{
  "num_hidden_layers": 9,
  "experts_per_token": 2,
  "balance_loss": 0.00157,
  "warmup_steps": 273,
  "schedule": "wsd"
}
Below are experts of layer 4 (counted from 0) of a mixture-of-experts language model. Rows are named router (the router's row for the expert) and show model dimensions 512-639. Each number is 200 + 30 x the weight over its row's rms, rounded and kept within 0 to 999.
After each expert's rows: a language model's description of what the expert responds to. This comes from a sample of Wikipedia text that the model never trained on.

# expert 19
router,212,197,219,171,238,230,249,199,190,186,227,187,198,204,244,186,171,183,148,192,194,198,240,244,215,217,192,188,243,186,207,232,209,212,185,181,151,241,197,170,189,144,191,243,241,238,200,224,227,173,217,205,215,224,189,205,161,177,241,261,238,207,190,244,173,233,145,204,214,259,242,233,232,194,229,199,201,181,178,204,204,223,178,243,219,244,211,147,173,223,164,194,257,118,225,226,234,170,186,235,226,220,218,190,215,152,185,284,228,146,176,199,199,218,177,206,191,197,252,213,163,193,205,162,183,238,173,219
Description: Diacritic bytes and pieces of Slavic, Baltic, Turkish and Balkan names and ethnonyms, e.g. Morav'č'e, Cro'at'ia, -ić, Ukr-, Part-isan.

# expert 7
router,207,213,186,172,195,182,156,179,203,233,164,210,202,183,180,228,191,204,229,208,122,212,154,205,220,227,208,189,177,219,257,152,202,242,139,238,192,232,224,205,259,179,212,220,249,215,174,218,195,211,210,203,219,171,219,137,232,148,203,156,218,209,187,236,223,221,223,227,201,209,232,163,148,196,225,166,191,179,183,178,187,221,178,268,228,183,218,240,234,201,158,166,205,168,208,223,159,168,165,286,197,236,202,222,143,162,146,193,213,186,196,193,213,186,216,259,178,265,231,157,242,219,172,248,212,240,189,158
Description: Later words or pieces of multiword proper names in lists and tables, e.g. Toron'to', Smoky 'Lake', International 'Air'port, University, Street.

# expert 8
router,177,190,164,217,151,186,218,136,193,181,208,213,204,177,190,218,234,200,218,189,162,167,209,217,147,189,206,201,182,196,227,174,186,143,203,207,218,246,191,180,176,159,217,152,174,198,236,230,203,207,228,295,223,248,155,210,206,164,194,242,145,214,228,212,228,240,221,167,158,153,171,166,212,225,188,198,215,190,195,193,200,222,247,185,207,205,191,174,190,177,206,191,156,193,229,174,189,145,220,194,172,170,179,177,209,199,198,174,172,205,181,156,183,228,238,180,247,175,225,217,207,204,208,173,215,213,170,172
Description: Numbers, pipes and semicolons inside sports statistics tables, such as goals, scores, league standings and player appearance counts.

# expert 20
router,205,236,166,205,190,196,220,183,189,153,194,207,173,189,214,230,120,195,180,188,234,206,246,167,234,200,208,197,254,194,252,164,138,201,222,189,253,222,263,189,238,220,211,253,198,207,148,227,211,211,185,197,188,193,186,204,186,156,203,217,256,196,211,187,217,187,204,156,230,199,209,186,195,220,186,220,189,216,177,196,179,191,241,159,170,196,151,226,240,255,202,198,202,161,180,172,192,204,192,198,167,156,245,220,193,173,208,111,182,223,182,230,193,133,238,166,200,190,194,198,228,252,196,225,206,250,200,245
Description: Prepositions and word starts in music, media and business contexts, like com-merc-ial, ed-itor, journal, News, digital, near album or release.

# expert 17
router,266,205,228,169,227,182,223,188,199,162,235,240,161,187,225,209,248,168,191,165,251,186,219,178,172,178,226,139,181,221,167,197,193,181,153,197,177,128,172,199,171,232,215,204,174,212,216,162,241,230,216,234,183,261,226,199,158,203,207,251,172,165,137,193,211,184,220,170,186,151,192,213,204,246,184,177,167,195,216,226,218,151,202,184,199,216,210,206,279,166,236,229,186,212,223,189,226,167,161,171,161,223,195,188,225,144,193,159,173,217,212,209,180,211,156,158,249,215,166,225,165,121,224,205,185,217,252,214
Description: Tokens inside or closing quotations and brackets: opening words after a quote mark, ], ), [...] in reported speech.

# expert 1
router,221,183,179,185,232,229,273,224,201,225,176,182,204,188,238,216,168,155,191,234,226,201,211,196,163,169,210,221,241,226,189,198,162,203,231,177,204,173,165,237,238,218,243,242,185,186,124,167,207,231,225,219,205,229,214,189,155,206,273,198,166,142,151,158,198,203,207,181,193,188,215,168,220,197,202,207,218,190,165,187,178,214,180,229,148,181,210,179,218,144,209,183,159,169,144,210,226,200,194,172,244,227,212,225,249,205,160,170,122,250,168,229,226,188,217,205,169,158,215,172,217,219,230,167,182,189,190,204
Description: Digit pieces of years and numbers, especially the tail of census years in infobox lines, e.g. 2'006', 1'9'23, '15'0 km/h.

# expert 4
router,154,168,183,238,252,143,202,196,142,151,147,183,191,218,255,191,204,237,207,209,199,146,204,241,208,224,258,191,237,214,209,168,200,188,165,169,217,214,202,225,191,183,175,208,194,234,172,217,229,217,204,202,224,222,145,204,205,175,189,169,190,208,254,177,216,136,159,231,191,254,190,240,187,180,212,211,157,226,174,199,254,247,223,184,189,180,183,230,211,220,220,204,206,191,237,183,199,171,204,239,212,186,195,245,242,242,231,280,184,161,164,209,194,176,232,199,170,226,223,163,205,186,175,192,153,182,230,183
Description: Pieces in political and biographical text: S. of U.S., United States, US, Army, Carolina, King, ordinal th in "24th Governor".

# expert 12
router,163,215,191,249,192,152,187,121,203,228,252,216,216,200,236,175,171,232,148,195,251,188,220,258,172,171,252,177,201,216,186,245,211,172,169,221,261,220,199,178,195,181,193,159,208,199,170,221,200,205,197,241,183,213,166,195,186,219,239,210,231,183,189,240,198,149,182,211,194,164,196,182,142,199,238,200,223,193,171,194,173,179,234,192,181,191,167,169,240,205,199,184,203,209,237,178,243,200,180,196,213,158,212,216,261,194,171,168,233,274,211,192,142,227,171,145,220,186,206,207,198,232,214,203,190,183,201,155
Description: Common verbs and words in narrative prose after to, was or he, like think, how, much, about, like, worked, plus exclamation marks.

# expert 21
router,140,145,272,175,172,233,241,194,243,239,215,196,208,197,169,211,202,212,257,229,230,173,141,199,246,228,241,205,217,237,167,215,175,195,210,217,196,267,203,168,178,242,196,204,227,201,242,208,152,223,201,179,171,210,217,252,231,140,273,189,243,186,187,211,192,215,184,228,272,211,197,196,197,217,219,196,209,189,180,265,178,163,203,169,178,216,210,221,175,230,193,174,198,150,230,199,229,143,255,156,165,249,188,262,184,186,195,177,185,185,229,232,163,193,229,217,193,243,226,227,150,224,139,232,168,202,256,151
Description: Stems of common Latinate words after articles or auxiliaries, awaiting suffixes like -ed, -ing: form, develop, design, d'ocument'ary, sub'ject'.

# expert 13
router,274,200,260,143,205,181,168,186,198,220,189,239,210,198,167,162,216,189,212,200,194,198,199,211,136,156,179,182,218,230,245,155,231,204,195,209,231,227,178,260,236,224,132,153,162,180,221,137,197,280,228,170,190,170,204,195,182,171,243,204,218,182,202,208,186,195,176,194,208,174,171,145,190,220,229,180,258,201,154,218,226,226,182,193,210,211,165,210,186,202,213,236,168,157,206,182,221,209,243,239,201,238,239,170,199,190,230,254,180,238,189,173,192,162,215,156,159,205,263,198,165,222,186,221,190,194,168,217
Description: Word-internal pieces like ide, mer, ack after a first letter, above all w'ide', E'mer'gencies, psy'ch'ological.

# expert 23
router,184,179,170,226,271,161,176,134,201,216,223,206,177,227,181,136,282,204,208,222,150,169,214,249,231,168,217,208,181,203,143,225,241,195,196,205,261,192,160,159,245,234,181,162,196,137,216,183,219,178,224,203,229,204,224,177,244,180,179,200,135,205,219,248,167,132,184,177,191,176,217,253,211,218,207,201,198,165,187,203,209,176,220,197,213,212,163,170,168,170,245,203,178,248,230,231,195,230,212,274,172,241,221,201,234,220,136,199,139,201,220,162,216,185,228,211,242,158,222,148,213,173,230,178,165,204,193,151
Description: Syllable pieces in romanized Chinese, Japanese and Southeast Asian names, e.g. Wang Ch'ih', Zhu 'H'ong, Zhongsh'an', Seiyūkai.

# expert 0
router,244,216,191,190,217,201,187,153,206,242,190,216,175,180,246,164,150,205,221,204,198,243,197,230,183,227,249,179,191,264,173,245,217,256,194,260,246,173,206,138,191,204,235,230,185,204,94,151,252,230,150,169,203,226,175,179,232,232,156,167,222,204,219,193,198,186,213,257,158,171,270,194,208,210,222,140,222,182,168,182,186,194,233,220,261,195,154,204,222,206,220,222,238,154,185,193,183,197,169,185,187,237,215,205,198,206,163,194,205,240,107,238,169,176,191,213,150,203,184,184,219,204,144,205,145,207,203,226
Description: Periods, commas and joined forms like ", and", ", the", ", a" after names or clause ends, often before an appositive or new sentence.

# expert 16
router,153,197,174,141,206,235,174,219,230,225,164,182,148,152,210,227,229,231,177,218,171,218,223,182,205,178,213,244,220,229,210,237,156,171,158,179,210,187,232,239,183,181,191,190,201,231,217,235,224,235,162,225,198,194,247,196,139,212,198,216,142,181,206,181,227,208,209,244,210,238,206,167,182,223,170,225,264,206,187,212,201,155,250,222,184,232,162,196,115,244,221,191,189,187,205,194,214,199,186,227,213,220,203,182,200,179,175,189,234,251,216,203,213,217,200,208,217,199,194,183,235,169,246,193,199,187,219,216
Description: " and", commas and prepositions joined to plural or -ation endings in lists and legal or policy prose, like "laws and", "sites and".

# expert 18
router,224,184,228,183,185,214,221,211,179,219,181,202,269,160,216,242,243,193,177,219,231,225,192,172,230,201,123,232,199,153,165,197,200,217,199,169,147,143,211,244,234,254,194,137,189,193,233,190,209,202,210,178,167,224,213,232,185,174,164,175,199,171,239,189,169,192,254,152,178,208,208,172,191,165,147,145,131,221,225,230,235,179,176,212,154,200,190,193,227,183,163,250,184,218,179,228,146,210,201,203,222,165,169,152,181,218,176,190,238,162,240,184,238,219,227,211,219,176,172,180,253,252,226,169,238,196,162,234
Description: Line starts, hyphens, colons and label words in infobox-style lists, such as Venue:, Address:, Kingdom:, Directed by:, Location.

# expert 3
router,170,206,228,190,182,168,155,229,211,195,166,210,196,223,208,230,181,182,205,174,200,218,211,230,195,216,215,189,171,125,170,182,208,196,176,195,220,177,214,186,195,173,236,216,235,179,200,240,217,143,170,214,178,182,214,267,212,146,186,141,186,209,198,184,258,178,163,173,207,234,200,249,206,186,229,207,181,206,297,211,215,193,208,210,229,123,218,164,195,226,254,233,197,212,188,212,179,200,157,217,187,177,245,189,194,190,122,171,202,239,204,195,256,265,152,169,152,199,128,222,179,169,193,241,237,174,215,264
Description: Full stops, closing quotes and parentheses, paragraph breaks before == section headings ==, and the piece man in names like Lehman.

# expert 11
router,210,185,203,223,227,183,145,192,178,200,185,234,173,227,182,217,154,175,250,162,211,207,241,171,242,181,208,239,176,142,210,205,159,206,189,199,208,192,232,163,152,244,207,184,240,202,155,200,204,206,188,150,180,158,190,228,228,203,155,197,214,176,256,179,225,223,184,180,194,273,185,181,222,219,244,214,152,221,211,221,178,203,175,196,220,204,250,132,222,224,202,205,201,224,190,226,268,245,209,235,221,184,272,158,236,207,224,161,249,202,228,225,185,187,217,196,233,243,221,191,282,171,181,227,237,129,242,245
Description: Pipe cell separators, semicolons and line breaks in wiki tables and lists, often empty cells or pipes before names.

# expert 22
router,209,172,249,234,242,147,179,191,177,188,236,173,221,177,216,221,154,212,246,211,173,169,189,234,245,228,229,172,194,214,215,162,219,224,178,131,222,171,207,237,192,176,158,190,196,236,239,140,243,218,186,208,173,141,191,197,224,152,252,194,160,197,204,122,176,210,190,183,187,158,181,210,163,179,150,226,191,181,190,225,195,236,222,187,224,208,197,175,227,196,139,163,171,205,232,189,147,238,216,222,202,237,166,208,213,237,197,193,232,166,184,181,197,135,182,179,233,215,237,170,208,183,225,221,201,169,190,245
Description: Letter pieces and words in French, Spanish and Portuguese names and phrases, such as de, le, la, é, Québec, Lausanne, Ecuador.

# expert 6
router,211,218,180,202,196,214,200,189,220,209,211,201,218,229,215,229,176,209,231,233,160,241,238,135,182,202,210,208,175,208,192,189,183,194,240,187,153,185,214,223,233,206,244,204,178,166,219,155,209,227,203,209,192,199,210,233,202,196,167,224,197,247,183,168,222,245,188,196,203,169,156,185,179,199,207,175,187,162,196,176,227,234,154,183,222,197,191,193,198,170,193,179,195,207,181,223,164,152,156,185,196,187,250,233,191,191,217,168,177,216,243,166,175,189,204,254,202,215,222,201,213,220,168,175,219,215,179,188
Description: Time and ranking words such as season, career, first, last, only, final, highest, often after "the" in sports or history text.

# expert 15
router,154,185,208,244,211,173,212,149,134,210,222,139,221,210,187,178,163,219,223,229,194,149,192,164,215,215,167,191,199,201,252,225,254,198,152,199,209,177,224,228,228,248,250,188,175,234,240,197,163,199,186,230,183,198,147,175,155,191,196,253,208,128,170,242,175,246,210,213,215,197,171,205,209,215,257,165,180,196,208,164,240,245,195,222,210,235,259,192,224,200,242,158,173,212,215,176,190,122,206,204,189,195,235,166,232,174,237,153,166,143,216,279,208,176,242,203,211,216,207,162,254,210,121,169,164,197,218,211
Description: Words after the or of, especially nationality and place adjectives like Indian, British, Australian, Democratic, plus coll- in sports and history text.

# expert 2
router,185,209,187,199,180,221,156,230,170,176,189,237,225,242,151,143,225,238,217,179,231,171,260,248,238,210,265,142,216,192,214,148,223,223,204,173,158,201,195,227,155,188,228,195,203,195,170,211,195,266,183,223,192,227,215,220,245,223,253,179,215,260,218,239,173,214,180,188,214,139,205,189,204,151,193,197,235,139,178,248,195,190,226,161,116,270,207,188,177,207,203,154,206,207,186,187,207,181,198,214,218,261,189,220,211,209,255,221,201,180,193,219,231,197,159,203,195,213,229,169,189,195,172,217,193,260,201,177
Description: Word-ending pieces inside longer words, especially adverb endings ly, ally, ently and pieces like ower, ary, ater (Manpower, Evolutionary).

# expert 14
router,196,216,179,183,180,216,228,220,195,237,200,204,160,176,224,204,199,159,252,177,221,200,240,201,201,177,221,184,177,272,277,189,235,146,172,179,200,210,241,205,239,223,173,214,168,229,186,182,242,207,178,201,216,191,199,160,202,213,243,221,203,140,206,226,220,204,177,193,198,237,146,177,172,196,180,201,224,204,112,226,219,238,281,220,201,190,171,216,178,187,220,197,241,149,196,225,188,167,231,187,184,229,234,216,254,176,192,219,165,204,174,282,217,166,212,177,203,205,215,191,191,237,216,185,169,203,170,146
Description: Lone consonants and short pieces splitting names or rare words (Mir-r-ors, Con-r-ad, a-p-optotic), plus digits in tables and ISBNs.

# expert 5
router,218,215,222,164,168,190,201,242,238,201,221,145,197,185,213,248,216,241,204,202,247,155,111,220,219,233,148,150,227,221,182,247,207,234,214,168,169,182,203,204,215,199,191,189,196,193,229,185,165,192,148,210,193,201,222,282,183,209,185,212,251,250,214,171,180,147,239,187,175,201,224,176,263,160,257,240,201,173,180,188,187,240,184,266,206,199,182,261,195,185,145,196,238,217,180,212,197,267,219,220,185,195,161,224,150,203,243,242,213,178,236,178,161,175,186,191,184,142,221,242,212,202,233,253,193,222,187,128
Description: Copula phrases in article opening sentences after the title, such as is a, was a, ) is an, also Romanized as.

# expert 10
router,233,221,186,187,183,203,154,150,214,151,208,141,269,234,168,221,194,227,128,199,181,202,192,195,237,177,187,229,227,204,199,217,173,210,189,261,231,221,181,164,131,187,199,237,188,229,223,258,208,170,200,199,228,217,239,179,170,185,201,220,211,214,225,217,163,258,180,200,170,150,189,220,175,206,172,266,207,238,170,170,216,227,215,187,211,200,169,210,165,232,204,149,191,210,212,147,221,257,244,176,219,253,166,234,200,151,269,185,198,194,192,235,204,187,231,221,214,182,143,228,171,174,220,183,183,204,172,204
Description: Word starts in mathematical LaTeX and technical prose, such as fin(ite), sec(ant), comm(utative), plus braces, backslashes and dollar signs.